config.toml
d_shared_expert = 256
init_std_router = 0.0135
qk_norm = false
batch_tokens = [65536, 131072, 262144]
Below are experts of layer 3 (counted from 0) of a mixture-of-experts language model. Rows are named gate (a neuron's input weights, with its number), up (a neuron's input weights, with its number) and show model dimensions 384-415. Each number is 128 + 24 x the weight over its row's rms, rounded and kept within 0 to 255.
Before each expert's rows: "gets" lists some tokens that make up at least twice as much of what it gets as of all text. This comes from a sample of Wikipedia text that the model never trained on. Tokens count by the router's weight.

# expert 0
gets: " a", "-", "\n", "/", "ta", "{"
gate0 [131  91 158 131 133 165 146 149 129  69 136 183 109 126 126 140 105  82 139 149 156 118 131 139 155 148 175 146 117 133 141 141]
up0 [ 83 132 105  97 102 158 133  97 103 110 112 159 140  95 136 112 127 136 112 128 110 167 116 126 139 138 142 123 140 167 132 130]
gate1 [109 142 106 125 145 142 130 145 123 110 153 152 127  96 173 160 138 110 106 139 139 123  87 173 125  92 156 114 115 148 121 148]
up1 [156 147 116 169 120 105 114 146 127 129 125  97 168 113 121 126 124 135 171 113 139  99 168 118 154 126 158 138 167 142 105 122]
gate2 [105 127 124 110 117 117 131 143 130 136 142 134 131 130 130 110 120 126 108 114  91 167 148 123 105 126 138 139 134 139 156 108]
up2 [152  99 116  90  99 148 149 125 109 131 115  92 102 164 123  93 147 130 110  96  90 145 127 143 154  95 121 157  98 118 140 130]
gate3 [126 117 140 132  99 119 117 104 139 110 118 147 148 111 124 123 148 127 168 117 158 161 142 124 108  93 104  95 142 114 134  89]
up3 [117 140 125 109  97 146 133 108 112 141 154 151 105 125 142 147 112 136 144 135 115  98 143 170 147 121 113 171 153 145 145  79]
gate4 [112 114 110 173  94  94 143 160 135 116 113 123 147 141 148 117 143 134  99 128 122 157 158  88 127  62 108 119 108  85 103  82]
up4 [135 102 132 138 118 112 113 122 139 140 178 106 151 123 131 146 101 146 131 113 134 124 193 134 161 113 151 145 142  73 155 142]
gate5 [104 105 129 121 137 108  77 139 119 157 133 127 139 140 109 159 106 149 193 130 149 131 153 103 139 156 141 140 138 103 125 142]
up5 [194 130  88 122 107  83  91 149 142 127 162 124 156  98 109 137 150 100  73 110 158 110 137 106 142 166 121 146  57 133  96 127]
gate6 [ 86 100 116 110 131  97 116 142 110 116 127 129  90 138 126 185 103 128 126 149 137 124 141 130 115 131 110 138 125 105 120 112]
up6 [110 116 112  98 156 151 101  83 115 129 166 128 132 142 116 112 131 126 137 124 165  98 129 129 110  95 165 131 120 135 181 134]

# expert 8
gets: ",", ".", " of", " in", " by", " for"
gate60 [155 132  70  94 117 140 169 130 116 145  80 123 115 130 145  81 127  64 106 103 108 104 152 109 105 109 110  92 148  94 106 108]
up60 [141 122 106 134 168 131 139 153 138 170 110 105 119 162 108 115 162 142 142 160 123  86 127  84 162  94 126 139  92 115 122  80]
gate61 [119 160 121  98 155  75 156 152 142 111 169 113 165 124 130 116 166 136 123 121 136 142 181 117 128 132 139 175 112 108 126 127]
up61 [106 112 132 123 147 163 141 124 137 154 117 122 130 143 145 124 139 116 109  94 104  89 138 104 154 144 132  86  96  79  90 137]
gate62 [101 136 113 146 105 146 107 164 115  80 129 137 129  90 119 119 115 119 106 167  88 124  94 137 136 186 165 161 137 125 120 153]
up62 [122 118 117 132 148 124 162 102 141 122 128 138 156  85 110 143 129 153 114 132 133 128 103 139 138 135 119 148 132 163 116 161]
gate63 [113 109 143 104 114 153 148 113 124 147 121 163  98 108 121 126 145 123 128 145 153 139 137  96 117 140  92  89 118 155 101 116]
up63 [153 159 150  98 105 141 109 170 129 118 130 155 119 138 167 160  68 128 156 147  79 113 137 136  70 120 134 187 109 136 123  92]
gate64 [118 157 129 161 115 134  78  93 130 130 140 169  86  90 120 179 142 107 143 113 121 144 116 149  91  96 131 155 176 186 140 121]
up64 [142 101 117 122 154 129  97 134 176 162  93 123 153 163 130 149 137 103 102 155 152 130 148 106 126 136 126 102 128 109  74 115]
gate65 [105 136 117 113 104 136 107  89 106 113 110 133  86 109 128  87  93 127 123 100 147 110 113 173  82 132 123 134  71 170  96 141]
up65 [155 151  77 132 120 110  94 141 129 147 155 130 133 130  91 123 143 149 141 118 136 127 117 176  88 113  83 179 132 173 102 148]
gate66 [128 115 103 140 124 127  75 130 147 153 120 117 139 114  94 136  99 144 121 101  92 133 111 121  88  70 122 128 125 126 165 130]
up66 [128 155 173 142 148 147 109 118 168 120 145 112 152 153 169 129 158 160 131 161 139 158 155 117 113 116 102 112 136 145 131 148]

# expert 3
gets: "\n", "-", " |", "|", "\n\n", " ("
gate0 [145 125 125 138 163 126 110  90 124 168 121 109 161 138 151 111 118 120 155 177 114  95 162 127 131 121 105 125 140  97 190 138]
up0 [132 141 102 111 126 130 118 184 129 100  83  73 128 156 120  80 147 121 132 130 160 122  86  80 112 107 138 140 126 149 168 138]
gate1 [ 98 125 125 118 157 144 114 150 145 163  91 140 120 125 104 131 129 162 160 113 106 195 131 146 123 124 108 137 117 130 164 123]
up1 [153 148 147 106  99  94 150 118 102  95 110 127  82 141 109 122 152 130 130 117 120 162 127 115 182 133 180 113 169 178 120  92]
gate2 [130 122 158  97  81 135 157 151 169 116 179 139 119 114 139 134 102 128  98 142 119 133 136 172 198 106 147  89 116 168 127 106]
up2 [138 144 124 156 148 142 120 141 100 109 114 109 154 131 139 127 167 157 120 179 138 115 107 107 107 138 126  97  85 138 118 127]
gate3 [ 94 147 155 144 118 142 145  91 148 151 155 151 157 124  97 153 135 102 139 123 134 131 128 107 142 140 134 110 102 114 116 114]
up3 [133 134 122 103 129  98 109 136 108 120 151 121 125 154 121 163 122 131 137 132 111 169 139 146 147 115 136  99 161 132 142 148]
gate4 [ 63 145 147 112 106 124 148 133 115 127 100 126  91 157 148  67 113 117 116 138 106 152 149 131 132 130 112 121 113 139 121  87]
up4 [114 117 123 153  97 137 117 125 179 123 114 105 139 108 123 129 104 129 168 168 140 122 123  83 121 149 143  99  88 144 105 140]
gate5 [118 120 149 105 126 124 140 146 133 140 119 106 117 106 133 153 120 132 122  90  85 107 118 238 101 157 132 112 128 147 107 150]
up5 [108 147 140 151 108 156 128 136 111 104 119 162 100 125 114 108 114 147 140 145 144 130 125 143 111  55 117 103 131 130 130 137]
gate6 [109 118 148  75 167  91 141 125 110 140 130 151 111 109 133  79 125 106 128 106 106 102  88 138 117 169 119 167 179 137 160 150]
up6 [113 159 123 113 128 109 122 156  98 127 111 101  94 133 161 125 133 151 121 103  68 124 133 106 117 143 144 126 145 118 110  99]

# expert 13
gets: " |", "  ", "|", ";", " as", " ("
gate0 [119 140 106 100 126 117 125 105 103 155 118  95 146 139 110 160 139  80 170 152 143 125 171 137 141 138 118 126 106 133 117 113]
up0 [114 139 115 139 133 147  88  91 127 112 111 124 148 105  80  88 131  99 109 126 125 170  89 109 144 127 149 131  92 103  90 171]
gate1 [120 144 142 166 120 127  98 119 131 152  77 103 163 109 115 128 135 145 141 131 116 133 156 144 129 148 161 124 133 104 148  78]
up1 [141 125 114 146 135 157 162 169 166 136 126 119 114  89 112  78 122 117  56  81 144 149 155 153 126 104 105 153  75 127 133 133]
gate2 [207 132 120 132 137 127  81 147 163 124  87 107 145 111  91 197 155 130 109  74 139 177 123 108 117 144 146 135 101 128 169 179]
up2 [ 99 128 147 103 133 116 134 126 129 135 130 128 190 115 108 120 127 152  95 120 137 144 154  84 105 124 106 130 119 184 150 143]
gate3 [134 127 111 155 112 105 142 138  91 130  90 148 109 104  97 117 119 168 170 124 149 117 158 137 160 107 123  92 111 149 186 146]
up3 [123 130 103 146  94 169 119  87 140  92 108 144  94 158 133 110 122 143 129 168  96 127 140 122 128 111 121 148 126 130 150  92]
gate4 [125  97  85 132 140 161 123 104 130 122  77 148 151 145 147 131 123  87 106 147 166  99 152 124 129 125 114 121  81  71 105  92]
up4 [125 147 110 130 127 114  87 108 125 134 148 105 137 161 112 147 168 192 152 135 101 154 141 107 164 134 143 150 131 151  58 150]
gate5 [121 143 140 120  99 115  91 108 100 130 104 101 151 153 141 136 155 155 130 122  95  96 133 131 120 149 107 139 125 124 109  80]
up5 [ 69 167 138 141 113 137 160 158 111 115 149 115 101 148 143 152  99 162 143 140 131 125 125 158  94 143 107  72 125 133 108 158]
gate6 [126  84  94 149 124  74 137  93  94 133 126 105 162 121 149 149 188  70 116 120 162 116 142  81 105 199 120 142 121  72 123 124]
up6 [141 109 170 131 133 145  99  98 182  92  88 125 148 144 105 149 142 102 152 111 133 115 108 119  87 124 138  83 128 135 132 135]

# expert 12
gets: " |", "-", ":", "|", "c", "–"
gate0 [124 154 127 120 195 123 143 165 155 138 149 138 156 133 161 129 133 136 183 112 121 139 133  79 153 125 139 122 120 145 139 163]
up0 [103 147 165 123 135 123 136  91  63 119 131 128 112 111 166 137  90 139 128 167 126 135 118 122  68  85  96 127 107 120 109 108]
gate1 [105 135 104  59 144 119 125 135 159 103 113 117 125 133 124 159 139 106  98 129  69 118 159 167 155 125 165 110 130 116 120 102]
up1 [143 131 160 174 136 169 128  97 127 123  98 138 142 137 169 179  96 142 142 130 103 130 104 131 151 142 162 117 110 147 112 110]
gate2 [100 120 100 113 134  85  84 107 130 186 121 148  86 148 110 120 131  99 182 116 137 134 122 156 109  74  80 140 127  97 120 170]
up2 [ 98 134 124 156 194 109  98  84 137 146 168 142 143 116 147  99  75 122 138 130 169 141 137 159 172 145 141 125 147 110 103 106]
gate3 [126 145 146  84 150 107 121 116 136 113 119 112  95 162 118 135 102 144 148 131 125 173 115 128 142 120 159 120 169 153 124 116]
up3 [130 132 105 128 119 148 111 136 139 149 137 101 106  97  81 123 117 120 136 160 144 125 116 148 159  86 152 171 125 105  91 112]
gate4 [148 116 155 131 152 160 146 119 130 132 189  75 123 139 119 117 140 139 138 109  81 155 103  64 102 160 127 133 106 107  89 145]
up4 [123 165 145 156 113 120 127 127 141 133 106 149 132 115 124 137 134 135 160 120 150 129 129 106 102 115 142 106 121 144 110 120]
gate5 [142 122 131 117 145 140 116 128 149 177 142 106  97 140  95 136 119  82 106 104  95 124 166 121 133 150  93 122 136 143 150  90]
up5 [136 126 127 131 150 133 109 111 105 106 114 128 108 136 174 123 124 108 142  74 136 151 157 135  98 140 164 117 130 117 150 111]
gate6 [136 121  82 138 143 109 176 122 104 163 132 116  97 136  90 123 161 161 160 112 132 148 136 121 147  88  96  93 147 181 120 116]
up6 [121 160 139  94 158  89 134 165 151 152 122 121 145 149 144 136 120 160 111 118 137 126 170 103  90 167 144  99  96  86 154 123]

# expert 5
gets: ")", "\"", "1", " 1", " 2", "2"
gate0 [169  75 125 145 152 161 169  95 115 122 163 127  90 129 127 184 156 139 136 140 122 115 137 135 156 228 135 144 122 121 117 138]
up0 [111 131 142 132 139  72 132 132 151 139 120 124 115 111 116 140 149 128 134  72 133 106 138 139 165 172 112 138 130 137 135 144]
gate1 [113 121 109 111 103 123 167 107 100 115 112 120 139  97 127 129 124 115 104 131 105 118  97  92 181 108 172 146 115 119 117 112]
up1 [120 139 117 148 107 152 132 130 135 118 105  84  94 108 123 124  97  77 112 121 141 122 110 127 163 152 122  65 116 106  91 117]
gate2 [ 96 160 120  92  91 124 172 113 125 135 169 156  85 156 119 112  91 138 157 145  99 109  99 136 117 104  97 114 117 126 159 134]
up2 [151 142 108 152  98 106 135 104 145 126 141 100 128 135 119 121 133 126 119 141 142 125 122 126 154 180 112 129 142 106  96 114]
gate3 [132 138 106 150 131 109 134 164 128 176 133 146 147  87 125 144 140 146 128 132 157 141 112 132 123 156  94 127 121 159 108 101]
up3 [124 145  98 133 149 118 100 135 129 113 127 100 140 149 163 129 136 137 145 150 134 109 137 113 139 144 165 152 146 127 116  99]
gate4 [112 126 109 150 128 139 177 149 129 171 117 168 133  94 137 123 135 165 105 133 125 114 137 155 128  99 108 139 128 134 124 140]
up4 [110 111  83 109 154 135 138 160 156 114 163  30 120 150 101 119 125 126 152 123 126 111 128 152 122 112 141  68 100 100 132 116]
gate5 [131 123 122 107 115 138 135 112 106 100  98 117 122 137 125 116 138 158  76 111 144 155 118 122 124 124 146 129 101 107 135 138]
up5 [132 109  89  96 170 135  78 138  93 153 148 106 150 140 132 175 117 105 117 105 147 103 138 134 124 129  62  70 148 158 118  92]
gate6 [121 110 130  80 142 137 109 110  98 106 118 142  86 156  68 132 137 143 123 127 124 122 111 106 101 145 103 126 124 136 123 160]
up6 [ 99 120  88 147 167 137 119 144 113 107 123 111 130 149 133 157 139 143  73 152 195 175  80 146  96 119 148 143 177 126 129 115]

# expert 14
gets: " the", " The", ",", "The", ")", "\""
gate0 [127 123  88 136  97 143 137 167 116 108 174 124 139 152 115 102 127 122 111 117 115 119 125 179 131 101 177 124 107 114 144 135]
up0 [136 102 134 145 121 140  98 106 150 126 150 179 126 159 163 125 112 134 175  88 133 125 128 160  88  93 140 142 135 142 122 133]
gate1 [ 89 141 102  64 118  99 163 127 132 139 126 154 113 162 103 113 100 161 132 154 105 119 130 119 132 102 139 115 161 115 136 116]
up1 [126 140 116 158 123 121 112  99 187 154 196 126 139 128  89 113 133 163 116  94 138  99 146 138 128 137 127 155 191 120  99 101]
gate2 [144 119 110 144  90 130 142 155 170 111 130 120 144 162  97 158 135 162 124 138 173  87 141 103 140 131 124  87 124  83 130 133]
up2 [121 143  97 160 116 133 157 158 110 158  74 102 128 106 134 152  81 115  88 103 132 104 124 158 136 151  94  98 134 112 101 113]
gate3 [149 105 125 101 120 107 127 158 135 131  91 149 117 127 136 130 155 163 183  60 124  74 122 140 147 148  99 123 146 131 143 115]
up3 [160 147 113 109 135 111 168 105 101 154 126 111 138 112 155 121 176 118 128 136 121 107 118 132 115 106  96 116 117 129 144 144]
gate4 [138 132 121 135 187 116 118  71 176 126  97 114 118  95 124 104 124 107 127 130 186  86 113 108 106 109  96 126 142 112 125 142]
up4 [ 99 143 136 103 102 151  95 116  63 169 108 159  98 112  86 129 145 161 108 131 147 107 142 155  92 119 114 140 165 139 115 170]
gate5 [114  71 119  97 139 143 139 123 127 145 146 131 139 128 134  82 128 129 124 131  88  93 148 115 142 109 126 161 121 171 154 112]
up5 [117 117 157 166 132 120 168 142 116  97 165 106 144 130 117 127 123  99 143 100 112 148 113 114 132 145 122 132 131 132 130 111]
gate6 [177 129 176 171 129 135 146 112 118 168 126 156 104  85 116 141 104 165 116 117 141 143 122 180 121 132 124 100  92 115 111 121]
up6 [132 161 132  83 102  87 156 157 125  76 141  94 146 123 155 127 138 129 122 162  97 131  80 104 143 176 123 132  83 124 111 123]

# expert 4
gets: " was", " in", " is", " an", " be", "ed"
gate0 [162 167 112 120 132 117 137 132 142 126 108 178 107 102 118 149 169 119  67 153 124 108 123 113 146 172 136 114 160 143 145 134]
up0 [160 184 138 126 158 141 156 115 137 121 126 122  96 141 131 213 112 169 120 140 117 104 150 130 153 140 138 163 132 169 147 125]
gate1 [121 146 138 131 108 127 122 114 138 148 123 136 133 133 132 154 106 142  95 115 133  71 144 167 131 141  98 122 136 130 124 129]
up1 [159  84 122 136 151  62 109 117 143  48  87 123 149 147 138 137 143 146 148 111 137 128 157 114 107 104 119  83 107 132 116  89]
gate2 [129 145 140 169 102 154 146 123 121 153 162 142 128 115 109 156 134  96 121 110 136 119 126 136 163 171 115 110 129 145 138 173]
up2 [102 118  92 130 142 134 111 113 120 126 109  93 119 158 146 107 145 126 144 109 141 114 101 144  88  88 147 154 100 146 134 124]
gate3 [132 150 140 106 110  89 150 145  76 129  97 113 103 117 116 131 122 115  88 138 123 141 137 123 138 162 107 160 126 113 139 169]
up3 [147 129  93 113  89 162 136 152 132 131 149 147 105 167 110 161 151 128  78 182  91 128 131 142 122 118 121  84 138 122 127 142]
gate4 [ 95 179 154 155  73 134 134 104 162 136 144  75 100 131 132  97 129 140 134 119 115 140 138  38 125 134 125 124 112  74 102  54]
up4 [135 134  84 136  87 142 134 159 137 137 126 143 124 152 121 103 138 170 125 118 159 138 106 139 151  87  98  94  93  82 159 151]
gate5 [129 175 130  89 123 158 136  98 103 128 164 162 115 129  98 145 124 105 138  98  98 134 102 153 111 115  94 116 108 197 182  85]
up5 [131 133 130 112 137 157 145 112 152 139 146 103 169 154  94 144 130 139  82 140 149 113 142 128  62 114 145 126 110 126 124  97]
gate6 [129 116 121 117  96 136 116 132 166 163 148 150  90 130 125  80 115 131 177 121 116 139  96  97 113  98  80 124 170 161 109 130]
up6 [ 84 131  99 141 143 140  80 163 112 157 134  95 105 181 142 108 138 125 114 140 130 112  68 145 155 109 147 146  81 177 133 119]

# expert 6
gets: "s", "ing", " is", "ed", " was", "es"
gate0 [114 107 110 156  87 151  51 139 140 146 136 120  82 141 113 118 128 138 128 111 179 158 133 153 124 167 153 144 115 154 119 110]
up0 [136 170 157  95  95 134 187 129 115 108 134 111 127 116 121 163 155 135 133 131 133  97 136 113  93 136 120 109 106 116 127 103]
gate1 [141 118  83 156  95 130 111  84  97 111 148 102  87 132 117 140  85 114 117 135 146 115 131 142  91 108 110 105 125 147  94 110]
up1 [142 133 137 159 131 136 102 131 159 138 120 109 107 168 121 115 114 146 118 122  98 139 130 154 141 141 146 124 124  87 178 136]
gate2 [ 87 111 136 127 137 105 102 129 136 139 152 176 104 161 136 126 119 119 164 119 144 136 108 119 136 139 114 163 140  99  84 143]
up2 [102 164 185  99  91 119 131 108 131 108 119 159  99 146 110 117 148 122 128 118 129 100 108 150 120 150 114 170 130 127 136 157]
gate3 [101 126 100 142 136 121 106 120 100 132 160  96 176 152 145 118 150 178 103 156 120 128 147  77  95 140 160 125  96 139 108 131]
up3 [129 121 111 111 109 172 118 152 121  91 152 153 146 133 120 136 198 126 124 138 131 131 131 180 122 133 114 167 168  94 140  96]
gate4 [137 114  86 157 137 119 106 120 108 117 132 131 128 112 125 124 114  96 166 122 152 121 157 110 102 143 104 125  88 125 134 124]
up4 [122 148 152 136 123 109 183 126 119 147 140 123 113 118 120 154 157 129 124 132 140 138 114 104 178 153 109  92 105 115 126 166]
gate5 [143 118  62 102 116 123 122 116 138 157 168 106 137 121 151 137 128 160 144  81 133 168 121 141 108 132 128  81 103 123  86 119]
up5 [114 133  69 106 143 136  85  98 126 117 173 130 146  71 143 137  74 151 124 124 109 146 101 131 156 114 130 168 115 146 114 133]
gate6 [148 129 118 106 132 146 116 121 139 100 139 100 112 135 109 159 116 169 130 161 123 128 177  95 107 124  87 117 134 107  97 115]
up6 [148 145  92 172 128 111 104 138 156 130 144 156 160 134 158 101 195 125 120 160 127 132 111 134 123 149 122  95 100 139 122 140]

# expert 15
gets: " and", "=", ".", ":", ";", ","
gate0 [119 125 161 155 104  99 156 115  98  84 131 156 110 124 143  94 117 193 114  80 130 148 134 183 132 132 113 130 126 154 160 169]
up0 [153 123 113 119 131 103 116 147 116 160  93 106 148 142 140 170 116  98 132  92 119 115 125 158 160 118 135 160 109 105 107 153]
gate1 [ 81  95 111 107 130 149 114 146 114 109 151 121 129 128 101 133 136 113 111 131 147 108 167 151  75 192 105 187 109 118 121 106]
up1 [143  88 126 119 152 126 169  90 133 167  98  96 115 135 123 134 115 159 140 104 115 175 164 136 117  89 135 110 137 157 105  93]
gate2 [ 99 103 139 141  92 101  83 124 121  77 119 139  89 109  97 149 123  97 131 142 123 106 138 128 174 126 119 161 144 115 129 105]
up2 [120 137 167 105  78  93 150 123 134  95 102  91 112 153 119 151 160 143 117 151  95 122 135 127 103 137 169 119 104 142 107 155]
gate3 [135 125  87 141 152 114 138 100  57 115 134  94  79  95 108 136 135 140 163 161  97 143 137  76 117 102 134 160 121  92 155 143]
up3 [ 78 116 125 145 146 113 129 105 139 138  85 132 100 115 121  89 131 158 105 151 111 141  83 112  96  83 144 141 137 111 178 120]
gate4 [138 100  97 120 131  73 168 129 152 114 111 124 141 144 104 143 132 134 177 118 195 152 182 128 110 171  77 112 145 114 145 117]
up4 [135 108  79 134  93 169 101 115 159 110 111 113 165 126 144 153 145  98 102 118 162 130  97 145 133 140 145 138  81 147 124 163]
gate5 [ 69 161 149 140 138 138 108 136 120 117 135 153 109 175 119 104 120 108 118 172 138 145 127 165 127 153 110 112 154 125 152 121]
up5 [ 97 111 143 116 143 142 105 119 146 144 114 130 157 110  69 109 141 120 142 125 155  96 143 125 115 130 136 115  99 124 140 123]
gate6 [141 124 130 136 128 120 131  97 150 136 120 107  90 164 114 166  69 107 104  97 119 113 132 121 122 130  97 106 117 118 146 138]
up6 [101 130 117 131  92 142  86 129 130 147 147  92 150 142 119 127  86 120 137 132 139 136 156 135  79 121 117 127 114 113 117 162]

# expert 9
gets: " to", "e", "d", "l", " –", "g"
gate0 [133 145 100 137 130 118 139 160 130 155 142 114 115  81 141 109 113  96 133 111 143 131 102 122 174 150  89 140 115 124 109 111]
up0 [115  91 143 173 139 143 119 101 125 165 143 135 118 112 105 154  88 131 140  90 141 146 105 153 129 129 165 133 130 113 134 106]
gate1 [101 127 141 131  99  97 131 107  83 107 159 167 116 131 117 138  88  88 157 130 162 140 104  88 118 125 114 154 144 151 113 116]
up1 [107 163 135  79 121 115 126 124  99 110 125 118 139 134 161 148 148 159 165 118 122 127 100 118 128 115 101 134 158  96 144 125]
gate2 [135 111 109 166 115 176 160 132 123 132 146 134 120 172  88 125  96  67  95 123 139 183 146 141 122 122 115 120 132 117 140 117]
up2 [127 145 162 116 140 122  99  83 145 157  90 119 122 125 117 137 128 177 150 136 128 105 129 123  93 104 154  96 118 166  75 131]
gate3 [ 68 129 133 102 162 177 116 126  83 105 100 131 125 112  99 123 121 134  88 157 148 132 133 148 103 122 140 112 135 107 137 117]
up3 [177  78  88 105 140 117 151 134 162 146 112 105 127 141 165 117  77 123 123 127 124 121 143 147 164 126 114 169 135 129 149 136]
gate4 [178 127 110 136 145 134 133 120 103 151 113 157  43 124 150 110 157 136 106 125 141 121  98 141 119 134 135 146  99 129 134 151]
up4 [ 96  84  63 125 134 148 141 148 135 116  99 147 114 118 132 142 168 141 153 100 131 187 105 122 108  74 120 123 139 151 111 111]
gate5 [108 100 100 130 114  87 132 136 135  90 117 118 140 139 104 130  84 112 117 150 166 163 122 143 131 149 111 117 112 153 129 134]
up5 [135  82  93 123 144 126 126 163  98 138 143  80 112 104 108 142 130 151 130 142 138  99  99 164  93 147 140 120  66 150 104 166]
gate6 [ 98 147 109 101 136 127 171 141 117 158  89 142 144 168 151 100 149 125 137 143 119 122 186 103 112  95 114 123 104 126 137 117]
up6 [162 134 149  92 167  92 129 117 163 179 111 117 123 107 120 110  83 118 123 169 105 134 114 127 127 133 109 121 114 135 141 120]

# expert 1
gets: "'", "=", " his", " her", " their", " He"
gate0 [155 108 112 138 103 143 101 124 115 174  98 129 128 152 157  86 124 139 179 146 143 109 163 117 142 146 125  71 105 146 145 148]
up0 [109 133  88 147 108 102 149 121 119  98 134 113 135 138 177 146 152 145 125 131 125 114 124  50 127 121 166 109 177  99 103  99]
gate1 [125 134 120  84 120 151 158 110 169 124 159 108 119 177 134 151 138  72 137 150 148 132 104 145 119 109 154 125  84 132 134 137]
up1 [156 157 108 126 139 134 120 174 120  86  95 120 162 117 142 117 120 122 134 143 134 156 130  77 145 104 113 160 109 140 136 135]
gate2 [156 117 113 113  84 121 132 120 133 142 130 121 112 122 105 157 113  77  95 145 117 144 156 118 135 137 125 106 111 110 144 106]
up2 [108 109 111  80  75 114 130 157  97  84 106 175 161 144 187 141 137 140 142  67 179  83 125 150 124 121 119 128 112 137 135 167]
gate3 [131 105 126 120 120  73 132 125 130  97 137 145 114 141 168 165  96 122 131 124  97 130 136 106 129 147 136 178 113 125 151 126]
up3 [112 165 116 107 143 143 149 130 147 145 105 129 121 135 130  96 118 123 121 112 155 106 117 121  87 106  79  94 158 138  89 131]
gate4 [111 168 105 104 181 128 163 108 130 172 126 132  69 140 114 117 105 134 112 107 132 114 113 118 128  94 175 127 145 131  88 166]
up4 [107 100 101 153 133 133  79 134 104  94  97 153  79 126  96 115 107 135 128 140 150 115  82 148 106 112 117  86 111 180 125 108]
gate5 [ 75 133 145 142  98 114  83 103 138 132 119 133  90 120 143 171 137  99 145 129 129 174 120 123 117 126 113  86 146 123 114 102]
up5 [170 174 128 128 169 142  90 166  89 118 134 118 183  97 104 141 130 111 115 146 135 115 116 115 142 145 112 140  99 141 146 105]
gate6 [107 146 105 115 128  82 119 133 126 120 183 143 105 123  85 130 107 118 126 171 132 120 123  85 105 137 149 124 145 123 102 120]
up6 [184  81 135  69 118  85 117 137 154 124  94  99 108 108 131 132 137 172 152  82 101  95 145 137 139 147 121 104  85 100 136 137]